config.toml
num_hidden_layers = 12
hidden_size = 128
n_experts = 64
experts_per_token = 4
d_expert = 32
d_shared_expert = 0
hidden_act = "geglu"
moe_layers = [1, 3, 5, 7, 9, 11]
router_score = "sigmoid"
normalize_top_k = true
routed_scale = 1.0
balance_loss = 0.000716
balance_bias = true
init_std_router = 0.0109
lr_router = 0.00268
num_attention_heads = 2
num_key_value_heads = 1
head_dim = 64
vocab_size = 11913
norm = "rmsnorm"
norm_place = "peri"
norm_eps = 1e-06
positions = "rope"
rope_theta = 3760.0
rope_fraction = 1.0
qk_norm = false
attn_scale = 0.125
tie_word_embeddings = false
parallel_block = false
extras = ["capped logits"]
init = "normal"
init_std_qkv = 0.0461
init_std_o = 0.0572
init_std_up = 0.066
init_std_down = 0.066
optimizer = "soap_variant"
learning_rate = 0.0113
lr_mult_o = 1.25
lr_mult_up = 1.11
lr_head = 0.00823
max_grad_norm = 2.0
warmup_steps = 200
schedule = "wsd"
decay_fraction = 1.0
decay_shape = "linear"
final_lr_fraction = 0.0
batch_tokens = [65536, 131072, 262144]
max_seq_len = 1024
doc_mask = true
train_tokens = 452300000
max_steps = 3526
dataset = "wikipedia_en"
Below are experts of layer 7 (counted from 0) of a mixture-of-experts language model. Rows are named router (the router's row for the expert), gate (a neuron's input weights, with its number), up (a neuron's input weights, with its number) and show model dimensions 0-127. Each number is 128 + 24 x the weight over its row's rms, rounded and kept within 0 to 255. Numbers have three digits each.
Before each expert's rows: "comes after" lists some tokens at least twice as common just before its tokens as in all text. This comes from a sample of Wikipedia text that the model never trained on. Tokens count by the router's weight.

# expert 14
comes after: "\n", "==", " =", " ==", "===", " ==="
router:114116094112162134159106145121118164124139135086091149108077156093128123150133104157100139124115124117127125113119162113107136104135132094140128100148176179111157071152088089118152092126141114096087136118126146139088110098108127126089145100169125170127159105161127172122170125108145129123119128137169132105138125161164125147135133104115136169125113133139142125128118147101119099066160
gate0:171114126132133096126157121112120128114125180128134155131154050129159109170112158120104096114143099168154121107128145137126075133108165143118144119157144137135164107137126103159139158123103099137148127138133123099128128107116168108114122187150103141136151098118115130130134150073096070124149134113134150117106155099151147196137115130123099099121114149135113129086121100110122094161153
up0:136104142135126146152146155112120095084126138158140106117123084116147123144099148115143115133165159161112142122116080134066135133110116104147106130162117130153133092117113123126129180167126112126165119137154097095110130096141127113078140093126118140136172151135129094163157106154123141098148106143117128185118113126165119087097121201133077100142121106138102128140138124122072131128119
gate1:099143140101131109112125135116159165108106137136146141091079101120135104112201107143141101167142138155113106125145158131113140125170101094149151106135143119090161079112115136124129132148147099145161131130176147154118121168205120126171153103118142147127118084140137106118109142151128146113100146131093153134160121108137104128143131130135158085157098144142141128177150117093106161140139
up1:084168155120120138129117141114136128103095129104111119112130123128115131161178109142119158084100156127109129128097142124079130200161136106102129110092150124102107119124117131132184127135113150152137119103116113131143171122149158119097138086144192111162069107139113110125135090140139127130107130135136173108112116134151129116155085131105107114170129157148139121131164107128177142178118
gate2:099096079130140187105123106109121120167171136136108134131129158168138143078082132153146129101130138108108125136102136121121166097129175151152137107155131105110141097112176115099163146087139109142135113121123129083129110095163103112132141156118127123141140124156141132161129143128094094144119129141100127118115136128150120131105153084107108166064101108110079181104106126120140096118149
up2:140123059101134153144118121184111119124132128138090143146133151137122173098100069156130057125086152114107136151109156146113136130138119126116127096128109142188107129130140111144141147083147141114152157161166104139125113105131129118128150113151119123094142139170162135143118096172160110132155090125132089109146115109125144112121117095115092105123088134178100110106127098102131123123149
gate3:139136127141126187113132136144148140118181104116119150152084142109175133115118151117127182125120126123130156155186133079136156087137138117171115110137138104164114099129089112139136109141121161156131177132128121126167069147124112100133109153124127193104139115135125117132105119125185136160128128150127139162103112151126155135138130096101141143129097095110143074116108172106134117122103
up3:189155148130126112137102201092105140115090098124125120103127135115097134083154084153148106112146103142108121099150106151128106144158133157106163112144132168111140143088140145123124141127111141101132093111155108135115150170103127154144136120132166093082138083180151115167153177126117144117126138133121084125142146151156124123098129139118128151135133170108128153109092136151125140084128
gate4:104126086154172102122129118144118150130139157091120116101126132116121071112135085168136128093148117151133125120155124155118116154097121138146153153173142143107118135111130084159117128103170135125125156138123161159074155158127137140141144147097139125124123142113114100112153064155155084090107185109113145127167171138160140116099140131137116134094100128140157168139100139115114137118179
up4:177086125130129126156153123119100122111130133134148125153103111104146205107136118110134112132122147160140136107107098129157124125141120147118119145056140134096165121147117102093159161126130119118180094097067084133142098100149129136126103156086131086125133126132154155108130184147114134134142090081145114137160107119136107140131116113104129101130111122130117167116112114133128069133093
gate5:130123091148145142084150092145132088110131170119131135154150131153138157082144114162137081143165113163098131087131134144120161094136119095123161123148114133120074139144111157088151101102126147102188115127094080107125138080151093124150154144131148106110162097148146112121144111083160142099149145125144101128095148103139147132123103136129141165153116156144084144136121154104140111133129
up5:090135144119169131134145104148066132136150149107093121142147135101167092153142135135118145128120139126149161144100102138144128162174142128118132139142069118158133129099132104164191135136137104149140110147133119148121169136152169148123085102162098108165115124109162112107138121142152108127126101084155155097091134169132092116120133129104157187121129110149106084136133110149136123112087
gate6:100136111120085115111115115135137142133108126127148119091102143167115114083137148131144129136113176118173131095088167155120171116146089137123131143150172148124174102126110106117093139153106081106130111109128089095089116115134136096108177108124147108143150129111120099176089133122134176117155115102134135133100145137142122090128168069142114150110115091121153099151122120122123109079111
up6:123112137105127084168109131140147135099149116080151161131118122161077145133123099140122151131140108127169102142099143125140140141139137098107103155135113159126148153149104164111149079127117137087130133142098116114136125128140100156169121134146078114136101106139212094123124120141120193123141130153120144125097106157171132115133141130117152167200115131164124147128100136160106138106130
gate7:152134128104079093161120116149145106150126162139103109154094131144206139152147119131135120167112139122140109117127127099144122081134101153138128121079115134155153133160129103129125115103135188166131105111099141146141095095076130125135146146130113132108135112158089119142130142122122147173119095136118172134117122116108115138137115158167166093190118109113109068108106124169115143129133
up7:122098127191132144145127171121148133151114140107122084124109122097122187134099183137162153129136132129125108130133150119088112186105163120097162102137126111157114148113142094154105133111080131100121134122139121127128191173141148139128118126109094162157118144103124116158150109167131157130118107091111171111137170133109133097122134134135151119159148142146125186152116163094114111143133
gate8:140097153119136158124146142153106117144126146112113115123115150107124151158110113129128125106123159120170153102190108155113152118166100086131134130133127147138112059097108109109156151173124137082053134116135163120153136173139112094124107080121133159133146128137133185165147147146127115136141086114121138124092141111161164138139149149106098161141115125145101112138116159087105125105120
up8:136114168136125115115157153177123128097179143111127112171147099137122140149146100118137127090148131107129121147140081138128102156139119122136143088119147145122154076107140104126135159105113101125084186104146104145147112178110105066094126147166107148149125149113131150131130108130108102143162096108132128098096128091160152081139130130112131102152149162154127139143109185126143139115167
gate9:155137144099126118169144122121096187146122132107096112132167111102114084110105177114140112159149150090132104084094171150140131139157124144109071127138101154167122126140120125127146123144104135127146090176154115096161133131173131143140110099151127162172151151129159133151158152152107127106110150144129109135111127153106101132122126133153113165103122111156152089099141089114105126083097
up9:139125140140096108129150171175150111118148104140102150152128123144114111122135137116140135187130147148117081155137180106083154120130127135137147155171120099117124128182139121154111154105172085133127134128169151137103099156167138115129157195173135118152123124138119124140087099155089153153118104138099136108124096116119097081120140119094130095110130096138091139119110143160156112110117
gate10:100114160150088129141094109115126140160166129140104120096116151100127107125131115162134124123099123138145156131146145127094130095187081120157081127098137135165107129124135146128132084190068099103110143150089097106164113122159125136121153136117130118138156145150144121170108126107158149154133161108115150120134115084161067130125099136141152155067132135138123111123125139134118092102141
up10:116095131149088116127094130138157092101165135144116095158164133102143109096119119119155150086150100139133161156121111137124127154163124115129120123087143110165113154116140136138105106152072098098120154102122102126177120128205128142134130164095134111108110143115159108148121135119131136116156171131071102120106131107121081106123102142127155083098164133119110098118105162128152153112153
gate11:162096127114088138103122097117084144112115141114110158089129153120121120103114090146094129108141105098158107118148123105131153093117161080137110141151096122113109139137102152130115100074105121166124129094080116137140092149125140171135132142143150090151157175136127139115134090094172127132073097113153158113126137106122099096126176105149101152113124092094132115132111094113135109104154
up11:131124122169085120179121134182108098131153112130104083147135090153133142142084091135121138152121144103156147105125148123106102129108122092195156124147142114155146177118083113145115126095186104171153145137101151140131126129091117120122126164173137111129123129095156162109125128160091109163102120104136171116158127129124137125121097101112142160133122085134139116114103129109126129137168
gate12:140161099180147139113098151118120164127121167136102115109069116115105159117179169141132102158136098123166123178136132095156114146164123128115112093150121118104140105154112146130108123074114106086126112129131118154138123128130175182102152149105107136090117103117122148096112070120125111125133140109170106128143143127128105150079167098133142137140125156141113104117133148164091137136110
up12:138130116130165130111113139130132129132125136124125073108109100136112152128113122165105171118164112166129145120156121107102161077150134149138119127110120119088145107127137132158168175111126109153131137112131106141127095177172113162105114120118144121154158118141120075137116149151130069133150124109177133120130098100125140164157113118107124108105162137159096135054131136084139087092091
gate13:137099100168198125138116112139137127119114122133077154106126104090176129144149114133116083085110123140158145102133195177172129104144108086142137140102111118124098094145145114114139140129178128105117122160107104122114086125116128114100173129139109118104128151125092162165144137137146117125141126106130113077133147136114102130108124135149124166142070136169137118123134153153154098136129
up13:149139076086106142136123096087132120158114168171122130142131163144102132142102111126133136158138123136134090129146103128149087131161141137099128149152157087123158142151108134137130135096119108141135107150178190141123144151117143125154133139165128143139131134145156127153139177145091105152094130113093135169138127133145117132143107105161120109189105120146081113129192121071139122133098
gate14:111135132176168123113143128078121135134157108106135122106100118099138174103122118083118161141134067156127148080149117137140124151149128144174102112111142089094168136141133099139152157143121117128111109151143154164172147167132158132122126123129155133150143071119148166156112160125115130093133149117131147100140091173135126148159151149119133121143110151139125150109077108135089080100137
up14:168136078161122105125168144103139114146166138070132142095080126142161112123138104104132134133121123141127116122060126129095090173104122131139137129115117150064131114134105162141154151134103128162073083086138127097099120160119129133135144114115084119127108170144149148136108126133103180110148121115111143135118112161111142120120146124108118146175123155127100097090119108137082130138129
gate15:128117109070176111142069140148112140133081100072150145157118132134120139142109147093118118136143133115128122178081135126122111080139105153133126110119089125096113099127153117126086153134107105087111165113098142090087120135159109120141122135138182110107112145093128074153167174101120123130153112116112129165139157131091093137141128111151124154138104127110120112154139106130128161117121
up15:148113113096139086145124067152132130131154127158124142161089134158165119109146113096090160139140156152107105145151107139155134145111118167125096114135118092169114117140149147129144138136182146160161177139144120107157131092153128126128153109154151125140129125123129131167124102153127129163124151156179141125183161123100161122141094131099089081152153088133140137127173130146168133117124
gate16:118147131144140134149173104115106121176132126133126148119120166132117131095103080078102172079138146166130165155120138146120083130083167090133156115108127124143129144104107141118147112093128143114147132108177129129113165142178103130149100133115097125118117149127125143127139137110141120128124139088128147121142130134162173120125143111109067141184126167132087136125155079114178109105147
up16:126144148089126103150078104128128155096099124128091106093181114164139119131141137101165130088158144125108124125104140092111118136131140127154138111137145128125164123112088149137148152140136128133124155103123141086158173140156139082150098136077164161116152125106108113119074111107134130154175118098178133112089106115137120104123148124122153103097134159131157126157154090108169164124101
gate17:156103115127121112148131135084151128153116162123162126129079141139148100140081080165141126132118119128106132124157121150143147091153120074127090113163125120133153135146119134087118157138167116146173124135150135087172104127145082155123115143140154161174164166110108127138133107138104164161183141108121160172118136126121116124119140078132090161092103148113148115152119131099133118107113
up17:165158091108115113136168138135132131077099109095128088145123164107115125130097144154136145109123168132114152101082150151121178166149154154138156099139167130147119133143143174164118175128111150137112093136143119162098162101150098105094113149097163135137123113141154107129083166079082156148141119114141132091104139134128150124140124142094115120143112128105145129140131124181154128151128
gate18:148129113127153160159144142101104096118135117129130168151066114143150119131131140131157124138170144160166103168080104098147180119154163147096193120131142143075150099126142120122146132110088137124129154108119151123077142140105173119131125136157113093163135087157121135146112184115148131119137140121122155160143154149138119125153105110127136148137122149117098078101094110118110108124106
up18:083122147135094135106119167150172140112108135158128093121121120145149099142124113156138165126139124144110156096123140124090131138118102125131127152109101124139150124117070162166149117134120183162078105124146109122124103124164140197167128102065145170138100108121145078101134122151130106155162121125120151131134105096149147125105153142147131166177160112131141156160132135103138152129116
gate19:131086188126116127048120112144168101119139135097130173116129133082130125136166111120119114097141119157106161132151121113170116131161124100146065142145183142148127113123129110129135130114114117097137161124120179115117108156110123113132127099144151132120137157131120117134160149111134137155114131120158170105148140096154130139173142159146128130141084146122140088147107094155194123118149
up19:132145100127127132177121163123092168129126133151162127147125153211155166154125113155131152149157095122133099122111154152128139147041136104146143105116104087127131164138127120113135115118156141151158084159157102150133139103115141149140145130123097134103107134132122129085114118133143101121141140116152119133163124113160123119101120127113127142112134114125203122127103135144074147094086
gate20:127154132129131129138160136073149104114116142114109149135062123113101148133133134144107132124144111153144126094070161130140146152148100141071135151143134150148136131176144144148128134129122112150133121130115174114096091156178158161115141098137171199146077110150119144141096155132144149095111111118149156101139133149074090131146126153122103126151142109140104101135097112126093125118112
up20:103151135111161137152105152119116099097084105160141111115118124125104143128141158126110127097088155106126123120152105142113159149159143166124118124103137151152141107152119163123164120171108107084126101134122153129112129133085148089123119053135154120138117163197125119135095142140113142118136151162125161101158084106123094146137128092149133166131135122112148127120143103184103115148072
gate21:102110096112159155129141136103127129134164125105109156128141089120124130113126129161194130134141077144162123178105149103149129138135129124097114102088143120150141105136117122116118123108068122111108109130077119156205130114133141146095150163152118124121130101132113092120145117086123102129111095130136151108169124130149151141120136143129144174146146102181135169115077142132123107156173
up21:146141137115148116163168134141160137100115153112169110171100087138103158133106096137099147108124148138150104134087142123135167125149101041143171129089134137091118137111109110103123171100123123157161125124133133135125187111130107111135115137108093139122117118131139133130126089142169096147168130098135126168110107111157108124113133128152106092104086149137148148130162145091135164160125
gate22:153110146137111134143106150129166141134172147142090155127156131121145144170111152152094137043097099090111144114152127106149160117148114164115116118122099141123108151123117150155151113100149150142107140136126128088180116105085116158113135128125144163124128070093145147094135112125130146116110139147128139107160180148118181117102099184128101138096124101140131157119129118124170138120117
up22:144137141101161152141160141115118149172143118155110088126119123126125104154083110113110105126091112122116086149121130112123185124148122108109149140128123133139146150130182109126118184137116181105150113153094144131127155111114160112129078141127182135148150110140159146153112161087139148147149100150155147133153167163131093137106130109125130104128129153150146146109130081149079175142174
gate23:146132145100145112144104111124178163160128135133173128126125123117158154134121159095108127085137154163160117110122120100108165151110107135129138204094146145154155135119139143130148139128123120174158133113087102116114128089091132130088149112110179137123153140117139139132116133116140176120157185157136106146137127096106100109158099104091130127118140137063157130087115161133101146112115
up23:121105124154096111102132152155207118137145151128110137137139126131097137143125114151140129157115164127127113107135097110106113096153141114110075122119099099152112139095128101159123120100124122130168142112143141134188142127158148130115176144081135197124162131136177112173154106130161139125130075088100146108132090135140117152095150147125136150125135090138159124134101120138119094158111
gate24:126139117153172166123174189154145122184139127160146125106121121089134117140123110162130094137098135142156161084129112143168099093136113143096150136133177147068128094166086131119124146129144180133140123109134135145106125113117140149132098155139112116142160123094114128127140109139108118182106158105111109132108135147130128152146146082100144148093093082136129131087140131117147136092119
up24:108115189099137128130143114095130138106120105142096112158142152133084168139134081096118142117169125143110106152109124132140098139109149127156119122069144157136145081138120130112109104135162178139174153101084138153079111104106144125161111148167138134127131140127168136119139123161167114152178159124134108113092098126168097114087140115144096113104132158101130131153123154143138120102115
gate25:165101085155136099098152115115148125134144134126106158171104180100113125138133091152127167141110093152154123127124114078124119179122111148114149159133137109120152092143088061132097130148136175132125114097118121153112112095090152118154109140129133152153154145158119165156137178108139129130085132121137127070127158113150127098114165134149090125142118119153164127126115153123127143132165
up25:123124117119064133066133151158145096130101132125137140131164126123098135131110131123108131117126108117131107154104161102144136101173154099142112123147191079114097147119132119129125122114122114125142118074123105122176093186087101135157145103151139131164159165134142112148133109123117129159125100114127129139119164132158147144151105112075131102087117106142107133098114155144142068104103
gate26:115134107170166143130131145117144090149149110098142121097109117106137173148091150145115164086137128128138098146121151099127124167136123130154132116115128130136152117122134127119100109118121152114097104125148131163091065089130133082121127130147114136119132135155155102098140123083113092141158116108108116153165141131130107188163121096171169193200105154129102135135116135118106100131140
up26:134090126092140132081077114160095110127158134132147167113123169149132121111152105104115152120144124141180089119175154127156128163116124096135129123115113124158076131128148124165144086147133103113110131145148111150142176147120145144128162126175168055139103151111110124145095149122134117121112153136120135111132138120154168090145134115093112096088124112159122135121168079114130134132148
gate27:135112082170157122104109159134098153098115166156145094118141104110139107123129088156131184138111119114147128126103142145113070126106168122115150133119124152155117053166133115118144109105131167147106089150126133166149125123090113128156136190156146123149126130117120136144148104134151105140068100126125090096140133152168123139125124140129095122148152124132176149109132114131091134161121
up27:135084074128146137103138167157140102146141139139116123152129155116096135107156111136186172111115112146141166145144121114103139103089135143101110137140082131132110118158142106140131130138092114080061135112112138131147141105090194171125138135104144170132175133104114151110136133132123110115128106136107157135160151124104106108141126119102117121107101118146120143085111175072157143108111
gate28:136096114091132126162131165139135112148135122134089114144178121136104147061143127128127154095106173147124131144077118136152102145114126109111107090150144105142156128113122163131132112129150135103091128116152157136182154115100130142102140132148138104082111103117154143102120108076121090111142126128097124110155122129156144131170117085141084156124081157153123145150168108158143143139184
up28:143126111093144108175115129107100159100147119106089158138110144141106149143114107112094079113134148143113157189079121145115122163113105151096179086141125161135122133087145187154147123117114160108098091109125120089137113132085111140165110179108134168115137098131138099082114097110116127165165120123115129151128142101147147109133137142125133138136131099163128147133150128157129133111103
gate29:121159136102098144126145081152100109143118091127159143131175105110096140147175125117145140131195155127152152086124119154132166104133127131129149106112148127105156075173126145124145149166133103127145162131110114116115166076138116149118150117142174119144137098097119165136097140113165151123101132128137114151153117081084106120120141128115152168123165112106119147131164167118148102095114
up29:140105097139099127178124132091102183118092145187126145132102132155146149076105184161117136115093100156160140080172131114167110143128118118125163138137106137154082126104128075141151145152086141137125132128160131126148120177154143106123135155150100129139149142183122119149141147129126093130114134159126165129135146138165116147125138137139092111116151130131094114099108128139099106147132
gate30:092118123126162122153144119140168154122148096143126123095162122124096142128142148169092103116119149088190114154105151135099103128100090136168138148107157126113117107136112092119133139116137104114143157114140179134130146112120181154151193155140117146135106096147157146134129095117180135126130144124122123128115130112124090099148145154121102124167066115168114105122115149172110152130168
up30:114118147133082129111154084087135106101123110140094129104112128165166092161130095134132162120105139133129164095149116085086131122103116136112174149125116114083120074147150103137114120117120097141134142117174095157084140108191102104134116164138120127116135104127116134146124161130151173139129127127094114116097129144150087108104150121108088099137126163084136094134122162138160125144141
gate31:140152088163132130096114145121147154125080115119112125174126134153099161168129139143131142129131133114134131088124150120125144138110060117110175141172131152121135055132101105159091126129128112118137141137139182114105097119108158132138114110119135130107121143141083156099107138099140103118140147157139114146108149151162114101090185129107154118059128161094108132119119127121160148102107
up31:124140062166127111131147120139111139141080141162121121111121162137131139158130131166127111143129164077131126134141185128142119143131131111123089147120141173127135063148100108127114092132132149093153107165098175150115113118126159107155113130095128095149118130143120131101121129093147111121112117138078108114113155122198138131120153118126081068115121153110093151103130104099110108136135